Weights of a small mixture-of-experts language model, trained from scratch on English Wikipedia.
Size: 11 layers, width 256, vocabulary 16384, 54.1M parameters.
Below are experts of layer 4 (counted from 0) of a mixture-of-experts language model. Rows are named router (the router's row for the expert), gate (a neuron's input weights, with its number), up (a neuron's input weights, with its number) and show model dimensions 0-255. Each number is 500 + 50 x the weight over its row's rms, rounded and kept within 0 to 999. Numbers have three digits each.
After each expert's rows: a language model's description of what the expert responds to. This comes from a sample of Wikipedia text that the model never trained on.

# expert 53
router:503394494449526423465496507587481457532577416506483538629482437531508436499534539450438452492450590502486554463422447492579525475524487501489541495495449506544526477459505479548482545536487500506418570411380591517608501505453587557551606486527532486469456537472452516480490461513589507441462465548492463548501484566492497460560494548460545424503448535583552575522474564597499442500541504497562489442561487517548499475436544581538520427509454569475611461594468484567477513502523553577496503428514463394582378492475454499473437578439534510568434518458507490500504566479569464475454551558627536560495589430458512430535535423500478504489532457485468531557504424525437491460430471531422456456498554477439491489461503507487475464389430589462587496556439604510492560582506568
gate0:535508531414390490534416539493487532488541551504455594536506528507515476566478458548422510553579432509558436571455459544530597427631498419519570560505521530552466489437470363517520490496502510413457478530423523461484456562523513478525470527522557478462516537564527498520519485567476596472455430515586461503561414574506419520546548554438578487536442547525528565619538480458453562488539513466482563484488462504568475607534500495491548470476453441519496441457434421521517477397429562485484463495400423509455507453527598569533484431548438365548573442352524518581431493512550461448398512462519489564535570536521498467450501374468522497513415501507498579547537523499485451518547436558488428480539511537516556486502477507398515568553473508496473481509509464546505501425547475
up0:499606558537528552467642531491481449477430537519527519461478591558446512574470393526468439466552456489431467413537526580459408497504553523471420437558525459539568517482500478479394404587441456578486516502496518430449547453420483514443552541483423537465563485411533517469517432454534444400543532583479454544505470450547502562560501476530526544402460503453497521532420490441480509546534481447469430504469554537552531612451504563498381533523553542526485575424524520498504534558575414500532422495445557534568587492541462526502463516440481614477566513517539474480592498573451499442560553453486601435497432392517548502470493551560463429523517488468529473434469519465437448512527463410507531464552472443488484616536569443490490530566519605480488523562521512473439555510494517
gate1:507484405463456441533503470536543548491535402462458563525496449463528503396590405616494509479497578461484450538429436477509554406546501518413591443475468366509531481550544573579530538503491513518567434505463507472580610541496584495499527472486518526533513473523521496498560478496478416459386443470487599398455579524528434509480546571470487512476448533442485458500622578514501505545435491540573501507473443565645547514599544523431487504477434460491485509590439436513514554430555473519493514538562581524494452563437463568481505527509504414617475441492485598479402498617449491529532444519494533514463509517513552497525507446503534494518410486477482499548549501438479511556474478516456522607465488518394471394535454456510572474418455579493505509542463571561522491463497486
up1:417496421514472502501425515596410487475505483491433482524480492492516502509539471521558404557520462603419477482511504448480488530559440536433519492573565458559522555519458470594475513501538523472547457488547543488570532473541387435475534518491538559558459434533469448467355505536500457612534477515455430537466575493427483499483492506568504450406526555521477552495409678489363571447468447482504438495568523406485387516517524536485532462554510597471470550410515494447490469593492530533588465426467444466535611480578521489424458556545547566495472536516491513448505522447475498502496554459431553431410492551558525512459438531484561485456474429428579472578474472516576545455505507602580503526476532460505546510562510473504475578528522561421431498501474482453470392511564529
What it handles: Inner name pieces like -st- (Springsteen, Aalst), accented-letter bytes, initials, and verbs is, was, are, may after subjects.

# expert 35
router:504513495540619482414488554522557505565571527456459487638444547498467437469503467401493466542519588533549542386514447492550447561530433453481565530531608512471579424465500486474509517458538565403551416437466531571593440470557580524523554491579481466491427528436417561461557505551610397494541441556500453529486430496464493495544457505506527434532427478509520542520496470543534424525573519530497500442541484470592508470570566523405490491508450457551515525536533469445506514499510558534432525498415525470583496463552520539470496552474480462600493493516565470556550542481462460529551405549581462566506540475504547513489429394463480494545573410464476508515493513519427457541479489546428448468431506481540552472624510576452530496353386517472481401521426536485476508480553524
gate0:493456518447570483512478537505498524468445563441565443518461545529446486530494453487486507627513455563503504431507604516577457499524561529447508485476449565465512566508550420503548536551585539454488506529426489433486567530508558544437562474458410415536529439495471485369452525548492500468539496467427450471532493511504455419456553443516523531463583499533432591533544607424442519492410451490538484457477562529546486428414512511467485475503489434443408607523500464561619601456576491485617578483376445525559494520476558545511554508455426472534574522485548549484439591491541510573498520539468520528418528464448501565548500520502520485567504506487502499448446505549451415510470479487355526416474450426391383509582528444567516503470509532537498559444487478531486480445613523
up0:437402516473469595442491493457512485445502529452504458519522467451624429406498526460502500443478592505577458508482423478520471369502471466558469474410505433508516440527503521498441418432454582478504510482510454506511476492465604491489535502479558506464535487511462518493506525450564437473504434554526506520422530487531526487535507637494549539489528542445511459540483558532463615529569525514492443517446423623548534570585532494411536503443456433471554424392475514478442479504495523543526547602501531490430572558536415551493497462428494498443453425463454522514485489589501544526554566548436476421513540563478530497526554456450490476426493495517504597685499541487500537483473551456437432567443655571457516504529594481516575491579496456544419480489565401521516466495454529
gate1:543488443529560593532554504532478531437506511459505492522501498595445570567380447476577486442582545520572493549464444587469498517519480478482467527571549430508550541489539512513521424538537522478588353505436554536559560419570428567435556475500461515552449473416497462642493496598546520519534513559482531443353453505491518578470468477423550465535536514528528515513573448489483483526488460509544559550487606487495576526548565520475531475490468388543485524415549448538484478498531534487522599446435529448598463594473457470425517484544430536416538514478509455422468402526469405419496546484477566489526435530480512464526439558465546443467484545426494495565498545417456563491468496496553419485439582558486533518470484450470541470437459472363493471570496473560581528484462514
up1:380478497493460445415532526486480409595512428518469571502535509494538481541461440505411534437557528463524527529555476546417476457505554557446506465384486531557522537464525503479410458420443506631458535490514460578441549453500562490617491464482682538443451516493495508405491567444365487502560530383537539499512498461485467550547489464486541530496534524534505518533481500383438513494468412500498451476432490544506443570463422470547512539522570488453435467514528518464545495412357516513477493517530598565499499476565464554585467540521542564445478471516539462559490528480483484488505510566524496530461585448423588505649488491480460502436534535434502532464490509534422424503430601551509524498554501452488421566519506547474489515560570541520506481443561507529430539536583426
What it handles: Opening parentheses and first pieces of words in prose, especially prefixes like un-, rec-, an-, plus pop, folk, cultural, critical.

# expert 30
router:512544505537531502543557492590477467522443405541488509530470550609485384431517474565472490523522562552509525453559429504577446552529503499437580464519543573518490539439541429499501505491500534509503480465336466502551487504524553512473528521565493480503473552521507540549525446499540516489498393502569509503432382558444536512462469492506571562483432594544580515526449500509448465544570504480560532505457490465548560416561500569527567518474449506538560499442455471462488554489560500491490395565446387528478540509560573496456442483532477460571414426526536485547517547418619397518520526476487508565389567521436527568573514426461505476503505425481478464428476488463364545455487510599486429496484443506441480461513525569389508461460396562476488471475416561491481379601575495
gate0:476552530397494374576572489450539507393430462499507570422470443437478493566442482541437540594485548534475579476394507485448436473532450483545515481483487436455542480460537523526558513503540468594475491497496474499479484500533513555451556574538508407602516523650535596498486518431472454541525453462430568535511462565458532610492474479518507581616553594548523558494420445496459412451577532541484484500496480494557515427591484578470532454471451643420499512451410559517520565465506554414599525445522503479511447480446578517555525501555432447499508525485535535510490439431431561581511528531507482441492550478504555452512543423499462479432520476538505461514571500487479560577497539502484587489449519534419544461508483551398484508571549498525468488478464492474412550396497423
up0:483537496454462501447584572538462537484500419471549554446514513551507529525466486464482531591465442560515539402519422551528427538427435455522595489488506555525571387617481449531501529542507516626466475557552496535491350496421514530482515556553504399582513482582487554584501438514498433496534462543487646566507540534439414492466519504508507470534517582583514515517418416508527454490523538431512493505413555498524440350477498405533535516437446505445588504414465517516496505446551486524592482522573504453507411443495499537453523477534452444520439482530401537583492479477373554633554558477494504507534618487580502521497537503494504482449551474402487516503507456454457557514461515527466538474415483485442544517516488481481424460500554548533568470446506560445524464488549519
gate1:531484512523512485465426486494483492499515434455470578576417423478565522402563494571512379507531492544564499574445557507496446532454545500555614528474503559507491485495424510452526454567471581478519462503472497428543583520494525620504538608489412468507499540565611457486474514428469407428499477521443561454421510551483489496510438388451466476443423436539598590514433470429539412523574503488505523564551517519523555483484496558563471536482399497552517478609509431494464490441539447559575502528500485549471433491561552603565525439492561429512561551493526554518521463542481411540567503505533453553447566532522557509497592500456431452401491457463415522484496467475498455567481421516517423539510553474543515588494489414517489447431480452464478443525469550637432501474457583
up1:490499490448538442582501441508392517509478408507478544580505484500523553512526537506491492517472460531491476450447521518490458623442557498458518507425527483526592543581408427467470443478528562499542472466523593557489458505545485545524557535424523532476558553589638555410482535422480550509560445599418544487491430517478519510516490399493511507517561495615464567498570470460465430498488598429435552484591485437467475444457443447542480500423511503550419429517381473482476544510408488460533499554471478552547445416543568603565498472510475491460532509449449508482631480481500434556574490511549605537508564467399609521577461556504492524421437514522482588499499483494591532502498462524535517473497496492530539505366460484522532373506411397488483490503471489480499540487551520
What it handles: Word endings that complete verbs and adjectives, often after un- or inc-, such as ed, ing, ated, ized, and unreleased or unsure.

# expert 22
router:489496530446560512526501451555478547473565435528453447567532526522558476472504560497405516458493575611459543479532384405614461499508454478372497578610563574408491512516550458443506521593629518491540458467452479569506540526490557547455487437435499426576457515584469608511442456476606506482437440535479452604528441512496516532545523411529499530556429576430537558597480532562425443485489442428556464479559556482569512451488571477482534497537439543505497501519477424424511569482396512564566445453460494536561469471496493467544472537451533407564451535541510460519510478540443449546479482560516499559463517468536463474560482445463529512499592526431511530561543480458440518480490532490423550416462477547436483463439478513537445455465470553448478502468456571405593430538560538
gate1:499497541495633522545539536552509504500518468520429559541479552434482499524474461580538471507425455555435477466550421544504427440450415503527561563511510530434471545522457530420528539473518561472417476384415560479527494515525504497516435438401473493568463449604503545580416625495488497554545414490491525617546462539505467514451466448510514535531552425465574534516533494534457462515487501437541484490463546464566499461475480431487499483544448505522447465592583463535571532588508351525611485533560490550441507506524507554410484440545532511382475539458621515555465581424477505518529476523416598586386496508460470472525497467548361491541503583493457473546501420558524486553455510524443474413531482561485557490443428467503407477468520534535577446510462544498493559492522517
up1:535476492394600480501573415529590566536484516432500408545551434468450453543454440527527569525482404460533549545473499501555461439481480388540513463559512474571554418466520501561483517426510484439516445564532652514554422556460353515563496535482413453504438408483410485493461480493515561406493420499512530509517499572472488551508512499484585502420537539496513523496441527515531459540504489534537542442519498416508404490555596514547414480528554560568416508601556394545517492490466520504556476545407480524476474489554566573542507477438469528551455500535500426495498535491497439472554475513510443478480551511500445545448600573482532472574606517486494454482594559607565433490527499536452500486584486550450533518544487399411440557427511490506448552482469471443477435503441536
gate2:507543484512533515471534536475530489480500487508559545542502531658583457543447419626499437456486487492464484489526450506468530583537510523469561459550456551444463499575557458510577424571441549528487529550415449541534456481411528523484582472444555499472468467517496544464481551547497434505510541446521571519428518482628542478514539516450459428516468501483480541529572547448442553592461567431548563505539506400542516439583469536557546507548514520467485553581456469498529558471477448493624406526415488439574553501584533515423460500530389491608428578503544574525550488476519503485442428421457485549415544574451444459442484439476482501424517537503444526427510480497450485480518488537492523459466430498528460479525489399602423411440458465505512494495307479510540466457486420
up2:474513543441593517479466482435460459534501428531491560443491503574585494500501495571506443482531406412528513432568556572495436558568565484552522555400414444616596537534541521473464486447534506521447467501559412464573589422452485511505478443490531399472446473501467635457451513557529493494545553489377493480511627485539580515578468542542514467443468462501485511572462547484492432553478465517470451514569449462477541410561488427507537468545527445445457625545507529452520506518495483549442421516443556584572541455593508382454405484499425456450440505510549554493496471527471528518499476532402479552419493531452589404489514517448504475550507522504561490575431517506500472459520475471466477500536587574481556523546466457472403429463541594454551457512416528437481479469477507
What it handles: Past-tense action verbs after a subject pronoun in biographies and sports, such as moved, returned, decided, won, went, started.

# expert 6
router:538462573515547512445516485586593564485512428480437512601516510508496507486499580398463503452441587612445461460504420529577453554497396443479500578494532561596538488543563433462544507532502597434482448444502503512528483458476534471532496436471522441508438471522485536474501479465560499454497468477443507507521470473484558577479556495552548499566428563432511590542394505600378496549567542503549521510471446450504530451544511509430588517525380565475517459460509426438405484552513513578575434597482483576524459493492493496481492452535441417589442490580470466570540557423610431554445439536501519568412468439475582536558439515545573561447546456534442494442447510533469491447401508491487473433506497446460561500526405485468427442488521475478471555466468527496547555567443489
gate0:532471545437584435534522470545510583478460529479609486486505505499475502588424512468495495388464514544483506505492452445594417479437464469507514472461598430523547530516475558500452533567529481467536481460590455594492496544493558559512420495491476470514449563491404569498576462521422519457496455404436482559484557548513567473468511538481513462392533497476536459641517426550443495554517497538498490462508482476521439583572498499543500563512438577525472466571469499380491432480493505560484617481527581538541470523553449450517449587530525572539462431399498435485502469404694441556475585470540438535522596497460502449493495551505540501439515556520529499527450523458534538556449475583479555513541457453452527483457469498438446511527421447438490631434471528470415438476451559
up0:488562531466456542534459439481470399582529506446473503439464530429501525435492486514425440578561479528502497591544483577486419459544488526468529489452440528439513589423519381495439482559527531588485478478494472496461487441514550594441521517524510550464544474582549503520544531455538483553463486498579492411473456463435467516504402454521531541659573547508514546535528570496583594500513633471486422540479452536473447492427519449439501464596452467534449548454442545481579499475524482507382539534503458518484527459516524529447427429490497502539594498475609535563521458494544493434506456449418423516387523560487499553443516448414572448583464417518535469478584501532497543557490521426424417543464511522573476475512508505585555615481588567435477522461474541470513416566508507
gate1:421362547481431435499546517459517548520545482537518462497532427451494447549610558566431550494356501471485432541545452461457516446521444455478462473477603452439421461541523450554460489514514557485512452468557536553521497506476540519516500480544517534526487414497475515477603500482467480470467610522462476521529462484490542466510428434507502370471483562416491430516531390419488545568424474546524459497568490536461551588530510583469472539432445430485553406394549529462478425447514478395568488482645510617512510526532529479515498504526517454461417505534553535489422554511544548460498605547532506548490535632491513434525431511503495542576533451517559570510398474471550569521508484540594513579525503548555576477487452562455525494523505385447530473531497410498518520510502441
up1:486542452528518521499507463439575562541502501369463513430566518474464565444541454477559485525600489496483460534611514545458513460550658521570508548424483478552503444538408516443595543423510538583438493491506449492622543437459513386465515516507535443454493430496471465581457494552465476506387466536505487453431559562499409531498440529512560533477550479399462502548512443524484488536472482511441529522417598521577603505519424497528541515544579439520505451463484545531551516490516462504456483545601535520483496569418437448512455545472569438443449590497470405476507527473465429452609484460486456520488500548498493565491458469555572443381492483524474484532543481396454454559558583505473453567478483472483465518510540531480491627398441536431541578565583521496474526462507478
What it handles: Participles, adjectives and particles after was/were/are or a noun, such as available, living, located, off, along, on.

# expert 63
router:592522554517560461486589535565567518588535484651409499588465586509478508482557557424506517504522571468494602424464466494577491500543379475546508553504533576438431487430480464459531530501498568452479413405383532544570453503425446529554526477481457413449521546406505533397505510561446437408492476556488372389520405508467476559529483465523464533514432491521423549516477431547456423546494460471576580447521482419482515545558522442487502543494400509501527464516477450435517554521508463517460418556555511546528479497468507437412520525450446404593432539575440479492509553485524470462540460544585517531478549458554510508468501462527444483537561475479502512485476435502431506481500526564389451458502485446428543477493454508432526472421475576481473506522466526559514520594542537
gate0:561508461512427503443494548400479483530468452531456538546500464494528385547453438540478450455550452549462503513594528481523426510468569511532438445497445488555492477510498507470513554451541586464566504479491410521585490494522415395502448475594501594495481519530497588529466455619458459527507440556522580524512453447463468499497488632528536487517504513512450467466536399450458526500529545504508474495393570375484452530658509495486476567522506501506552410508545519527637460442501450529442452463592498518439519486478382563550445532507534527440508600468424506505558518488421549507560550515496511562489539586558406544557475501465470442488570477538472494556539495434556510452560459439406541536533598419480468451573622507470476591504446487469457398526478494468506544495456562
up0:515504513436397541438499542424461486539545506520405547530588541490521479457447536506561582395470465523541443553474582422564465547540490558612479479469508465520565479453474429585402579534460572413496535540584453505498497443473456471492514553556592497549519531470573556505475478499446500402513488537467591500529477468528532645535508492472517561575373465518501479432477523476499500500575555501534502491542601417544457471539500468561499487427538489469467499559487482547520414495426398533423532529559519464471392490491546547459435509520530456522502625521540439533531534486407560442501436562529522499486449609580509405507407484500469513462531429438438505540488566380465513461433503606485473504470483505474466600549533535496423543471485547465476504553449462421497527455416542
gate1:505451514573590548424486482395497489578552496505517496513466600483424423513477480532527446496420543496437556563512406464564445513468503423490589534552510528483471519438500487394535484485530554513476514464484465469506462517517420592453490536563491461517482489469546495565564503488595416468568426604549505493460558534464530555567524477508541522510430423514488531432409500649457473624556425522457397469526543521453444515555459538437459509568463454594527578493536560410361553467490536519514561522489501472493458435547511533471462490484503531467496556587551550562511468570434455517496445621486507561488471447533563459405586453450466501524496600446525459420504429528505519481497519485536495516397473476483495567440461616434459470489435513450522467505552441489521510489633465
up1:568511554485526544539346528503471485449580551526514545506476559533499473458498539518519509552456575499563466457442496526574388421540648579545539467552493465450511485431460523489548501424576526521500528437445422612418435426432429489565563476491591452401490539509485496489443383589456421527427478487540518530494518484512390500565551580523525521521495523390436523494491500536557558536475509540456412423529411482530469461577486516485527519526491515494549545390593585503510530497377493437508436558479526519488499489484535504515472541452481530523498526514460460475516499474494493639539491454461562477441540522489427506494532447500445501499512456600477506483470608507504408523494527451501460540613537516536522398552567471432475557510484493452466467552519555477511540570344515
What it handles: Opening parentheses and quotes, often after names or titles, introducing notes, scores, or glosses, e.g. (Note:, (local time), (2).

# expert 14
router:524527560556606498511406471547544502470497491517439545567405542600455506459474532462446543489488526506521528419529543524558501476555399458471481624423564525481497479428467493486480538570619590442533467427414541515452389452537603477528513390483470444462449569498469554442536500523571540409505437529480460485466387517573552497532420460471525506540461536542580633526513529553477429525549546540547558453517570518511482526524537539406585551507448542519523452483454518504412479449489431484516537579495486473467470547539475522458453538399471529540512508519495568532546546491550410474587555488504505527433598500551538521532440441531552460494548487558481582554442422489520504441465435525495524532509593514495534482557422561489508404462398554460496494502391516487484516582606541
gate1:542550417481470404543514499531517423476511516503468547473368526518520472528565426505493547480542462507490552464444489562521575550543472546515546541550570591565524505511498506523466517532551469544552495513404558477506495450475569478540585552525475455485588566564478513521413547391481553489553422499575501495559530478503526494578484491491431435511494541391494502427568501525488493400425552476616468543508571406449579449581553497481523538521501469483544487508403560569472455602417523500557429549527447523425516581541509481505558534513472508434411474521512574523454522421489472449531558507407575450492553490435403522547478463465492495438558533527428397444424522534458471412392382494484514470462447511467515465438454495465582500507471561495482567460436555527615457534617474
up1:525558527477445486551464464463488492535475555489498605443469485495515520534499516473399433451465482555471508475505416486501514583493440531409476494474615528518448518491541516538453495522546505407558560503454491509477404503430498527463408539511531514587573499505525496512452503433586501498479560565413452473512462548584462499516519537436560490468434503584555437545431488446514401484441584471523451475465570454506518431534472563451576480498461415586543531542464468401496437503560416460564508668537440481499481558512512517445473459477434396552482515517454510554587573542602519461517529447442529609534528544459456520461525527574623499523485471434508474535542449578563530495505490420466592497427537414450471412550522509399475578530497580518502510479509426445629427552487532
gate2:530488459400613509504476491541526426464506524514470496576482505499462578620520515482517551512554486483433542507492464466460556475516491449510528455407611517478498607446563472456545435578506472419623535483524614541486500516565490552477460594520468398487445506493581564489514417500486485432505596531471526483495489555537502466430551597464536461488447544567495492511534449548424515485518533512549538444506494548522476526538581439530534567361464483528506544456467565525489478481444456421578464482529385467496478449498483542457433613554525466415554524530539479415509556481554481478527574406467577499471482487521475475530366516488576507587422548518489529439576463466510545501519406404522439469538377453480552482470503492402435510534492504456509507366541524488558511594518546
up2:493586509506473365614398487528525529488516503502531415426579527451532534507514587512470508506535593603400544484479519580491487450468482592490499465519475496450481453513491537507495466458467438494505445514455491555438546556524419534482529519411573649469498528447480508502524506484540437585554455462482480514508516462482446395468518445509503508458406591472563467626486503523502515476421548451477322602547473540532485416439498482480405508570494504530460450577520556503577506510479454471488467579459502491497510575494504534510424544493469572566543480465457502530454487519383502410492546461455539528544570538550400536499616485502438588427531445488557467452448459487427499536590541587484474486404529495469620542480562505505500568556516489522497531428473555494466548542475461
What it handles: Lone capital or lowercase letters and short word-initial fragments, as in table headers W, L, N or bl-, ant-.

# expert 49
router:485535546449456431513481514525563546549519443493433487617419442486581420363479511515536531455537608522486563498473432480565522451555508513412474510578544532479462528449529550527545555523568550509477509433447580495526467457460520516535517432519518439440481524559516527438535457532582551498511494466578452501478450564526468578541476519481523486447400570517458523573513563480477457518546478548569525528518599455526524466546526521516582558514463506483518472516416464447473448517448489585543470524496484479479369557594603556549496545520407365517429470568441555503507480445509488510569536440547470557411540480536486522522594413510431505532536517450435465438472588484408468595506474488414475474523556477432602485494486631417457454414437586532425532544438556469499443528518527
gate0:530418506459547543463493611526488491488523509517490497459481506528530511477501526410438460545491487514432475467501526455427531498555538559415572361542512495449464475533552382544453540478447460510418473449516413476527441492504489458481395488518479531439473619464433455533486565447472540487497550477463519507556538633439505473521468557545524437482492545570672519547433550517484521521458468464652484477519565388589409493489503542545511513455483586538535520568441482464530502461503526586596494564455510470562543487541512467393480485535489470559464546413552464576475478428562504528479531511483453527477406507487591582509459511453418548523492542443460485481438546524545579592412453585580445510386439479497483550458513499579481476535525438483484402549480531474501555538539574
up0:515422484495530503408491530518457602547562484581472535532541460517490536517500580469404458416503573537500522546518490454450534515449432468473477466492595425492611609526486479495418546483508527528481483515506416490562481445479462489543556487477551517582483486553518541463461528499495491523503462559484352451340556470480441558556515431553549559534522427442472451565602520526569594593492438470500484506439461483568513541431509484496516434465491406513475507456512490513529485406547568459476481488495502451567454498429336510481481516503544458518467483566470517492527383613497453586490536569490575483541492515438578479585535496412555495464491481542452564589461504503483514458454584397467537576533598476525465492463534424407474544466493495499548545507505420614473567547479485
gate1:536446563467542445554462518491479468506538590463481578533493549552464394525516498504511530499559464546451539431604541391532578567584515441543532458508524527557485489556482508564568487436513568400526465526527487490473519448441519626490481523448544528475499621485594495524519467593460501507528502494524571588483529467471485477547569428496501477488562522507414521441469471513470520484450413452644508609448469460521533498508516511449465472520434539324438442487399452436557459444524448454525526547416436496424426539562528484502482511516442473439488500520460553502452471508481555429423529490557516569428599563483479554465542471492514555525449500496563579486478548503505443549470442561499506536447583561507484410473481524382486452500505459506518480465401421595576466605449564
up1:513547553511533402524571512494556436527556463511443527563462522377452566505550508586490528515613467492562524510561491563532473528536484508530531527543478461430485504535584498536528438495437490505440519470534432504580473425575456560465462565465520488449508400429556481412489446568515505519516492538426506504531534442505486521512587482527426450497641491502479443453617482471511489505502485475478525541486589454480457484470472559548472513544612572563476537364452462533494536482481543468475438518586478491510531440542425438557464459441496518474428430495409443487446528426426499461452593422359547564600570452535452463564539460469554432514444466492465470481576488520393440551561575564508474389485573504515456528459554442532457529436561559431568479551522535554459555520536542
What it handles: First names, surnames and their word pieces in lists, rosters and citations, such as Thompson, Silva, Kumar, Dixon, Daniel-sen.

# expert 39
router:538450528538550441456551572505529491524493423526507479601515531547535438442545537453436409503533523500455491461457494494569520455536482477485504479485466526497529478431623474432534460420432532462479495485398532503591418446473624561513604414459492534496490497521513556477539532515571518430531471570539429539426447511506473501531504537436517464532463622512542623488469501597525505501517506549597498506509542498579537566494594569465557437463354479444542529546415419464537527395486544533554526552467448488500509517538470525431460491482408433552395525496511472565505520435562426446509469439579458564531516521480521505495552431523484472492488475490452494477498479462472467470463472601401497559511545549458399480545390579463452464415375564460525577567500488493437526604533510
gate0:544438414499559426509569566528513431469515412586427536527462536524641477534451454497398557559521444488487466444542495561496489537467551376500517504534437436566568521446467462497512540524523528407512449492481522456522479475430444512580524479502504495536556500522484469498454613480399466514590470515462444474542411525455527415553504490409480414460655503461570522512612476500477512474492598485561549540550569521492553455506554437450457551509559595398474528505585449614496511465424569484589488524489480509498468480461480487390493486420448457567439497388542500547524412491495423568427578518534497499476497489484514540540577513410563552500532472506472508493479536491518402387499540519500482487436441456476504487532394522485556564537571461504528518520561536460440496550473465
up0:392502497492474457454486510576390493495542489539494469473493520495436561502401420575427464461522479492563495483512544438534480557508456453536501426532485516472573507543593483527559431504434468439471491450530432459460482453610424587447446445514508407578547432454434505557443586509547502465515496539595466579524533437591474559576499489592476497514536541528479548508505442519429477503502451409498493509365539507513474502486508573540444513576517441425577504490464567478514579568535498527516399498485406439493498490527419476597445397416459510551548524558529590497593456529558505480548511484498529509533553533506420541596555431505599462573467474511479378505466534446468474485579556483498451523458443484529557512525471532463618553534557448517551490555463550522471487500561365
gate1:531551483425423565494539498554613511470485470488543494500423480622391441490609474552544528529421498515462524479496495481521543387495454574544477547507517539480486477445612527624524485468504473565527543447425475598584438528518494488535536507545541573517353510407537589544471522539460553458384408453478531479483559432493483541406502495587567478523508542423509480521412401578489441406547478494512531465493548485570471530490441500412518453474459497415502538520395496362526529443531564476467486381584587481489491608511526502517495410495519452510525450473462548515442552543510561500457456467499508533459463521501514505527494442471517472495449559525536494521570512581420486487506459522513537521519504617453483579543487543514512625497436509414507550472524478486507447528539527
up1:589470507588454442426560536529624518553545578526420409472465485479459533454524472471460478440555474482573523596476492505460545530505633494568510527522581512470484503512481491543503488444552484620462454571533495428508408522571466488524490477477584507483423524450510390491468519544520486567455431469507543529509551483532394563424501566356535473499523491598486498571489534447512468510500454497471554435451432573512542569529540459421525613390552499578433459428529443520547568395532548439469417508368495507501551466489555489477546464452499534490438456539440450507494479474420488494552569457506491571548515449453462520505479474577566568583501535534515474552482567424497492509526481451538452486441507477565468540560440489499483451395554539600462410500436533433492541480465551
What it handles: Single lowercase letters or short pieces opening a word split into fragments, e.g. ad-equ-ate, b-rettbattles, c. in dates.

# expert 45
router:545507536584552512518604566585578504511553489578518418551485531519475467353461586525456526470592530546493533512523552533638518423445376508468477519585543565444410522441496512471563552604475557410549424474420578530583532473438533591488506483579414449567505520484464498544584528586552489443533467521476457529536470524503490550552547463435554437477354450604524536458488451568451511512555517506509512507512505492520569495508494454459479545530404500522534509512515448555530516513497454491435447502481463597510437494432525425460502544434418542538457510515471515535549504494480490459458549504563508531546505439541518520478531458563541547494570557434474445498508418486494423470534497590421401476465478436471501521510508535408525477436367499478475522478438593468516517599435504
gate0:561455490457509386592518560532456447488474470543468536485502601540528505464589500567537439554478450556457498480435568496479477526505434538470458488525500399480493578561513516541502415592520485514438477483535622549490489464512464445518505591423502515532388558526478457555609512553521501602535426432467561545497434428391472479542519442453564501530529525564519477493477566439456565621498413498538529437480498528614520486514461486551441499505482556529427447492472477536422510528368501429558526575542392532447409445565560476499474484555407595519527536459591490490606510541470428494473554493539531546555522563445534476568527497527561517425524498485564463415490513582492504476500523530517527487518463428492510484473447433556543416458363482427525453440430451461508531495479468
up0:522475529565475455441478501515465389500547448545463586499503556513581464557548450533529526546530486541523491420452522580449480500471487567504514396474438508563482519498460375608525482543505546516453472474460575515501547437457481457465533445483415518497410470571504500508537511534607516561527536467450589595517421422441525466653506483484476504465489528602552523405499576464436496527489504481627545528446461515644500515552450538526483481520522542471428452489513530543429598584440405453534555588517422531414463459512514450492512477513388561450550498534581483484577491569466465475497517571487453516601536530376459562547519481488513583482597527457509444402507536538501451504520427517523506531503438406454542488490475424498520410507488529444460448465477503448553486472436458
gate1:511463422492432469578552557462496444470474385557483556595480509517586345439437410560537522507500517517535517433453517526586569517578514547490485506465431509491360522409458545518517496591512422587536495475502471515542527518551579425485512514499533525610529491574423408513580533600555430508525498476431518436506474506381454533510462439467450466501536562465499500441513483514460581514461566586473514511544554545501493528528535507472461543485470509543470500495576430532460489523401526505533404482514409565461523449538497528525543560557386476529490458477444510433530535540484561559465461529528561443514537409550474548617511498454482532480430459458547427524654416477476450535485465517575469510558487485484548576535440448472486503497473585583497484459375528480449515485492533
up1:474531513391470411538608501489467482604581549458449581507481510465510506449461516409512487444488598558545504463528501427374501513456531525491567475520512388602597492546511415453556544488468521545567584564520568517557566539467479450530451444443486608558541475530499577512581516430487449465397451463474609561448506514567571421495515464535484543441453428543548519494491492487464503485457513422414507544499490519513479535489534481419520456494528495603470570553394499578521457496552454490543522444439477441558564425473545508495527515430489533531447533401479438497479496482490595486500483459553516501450486499477501429506437493523461498577488492563505585462464473571459422451494610504484501547425513477381471519373531495502447408542592498448447501597532504551539576522473507
What it handles: Opening parentheses and quote marks starting asides after a value or name, as in m (avg., drums (9), title "Theoretical.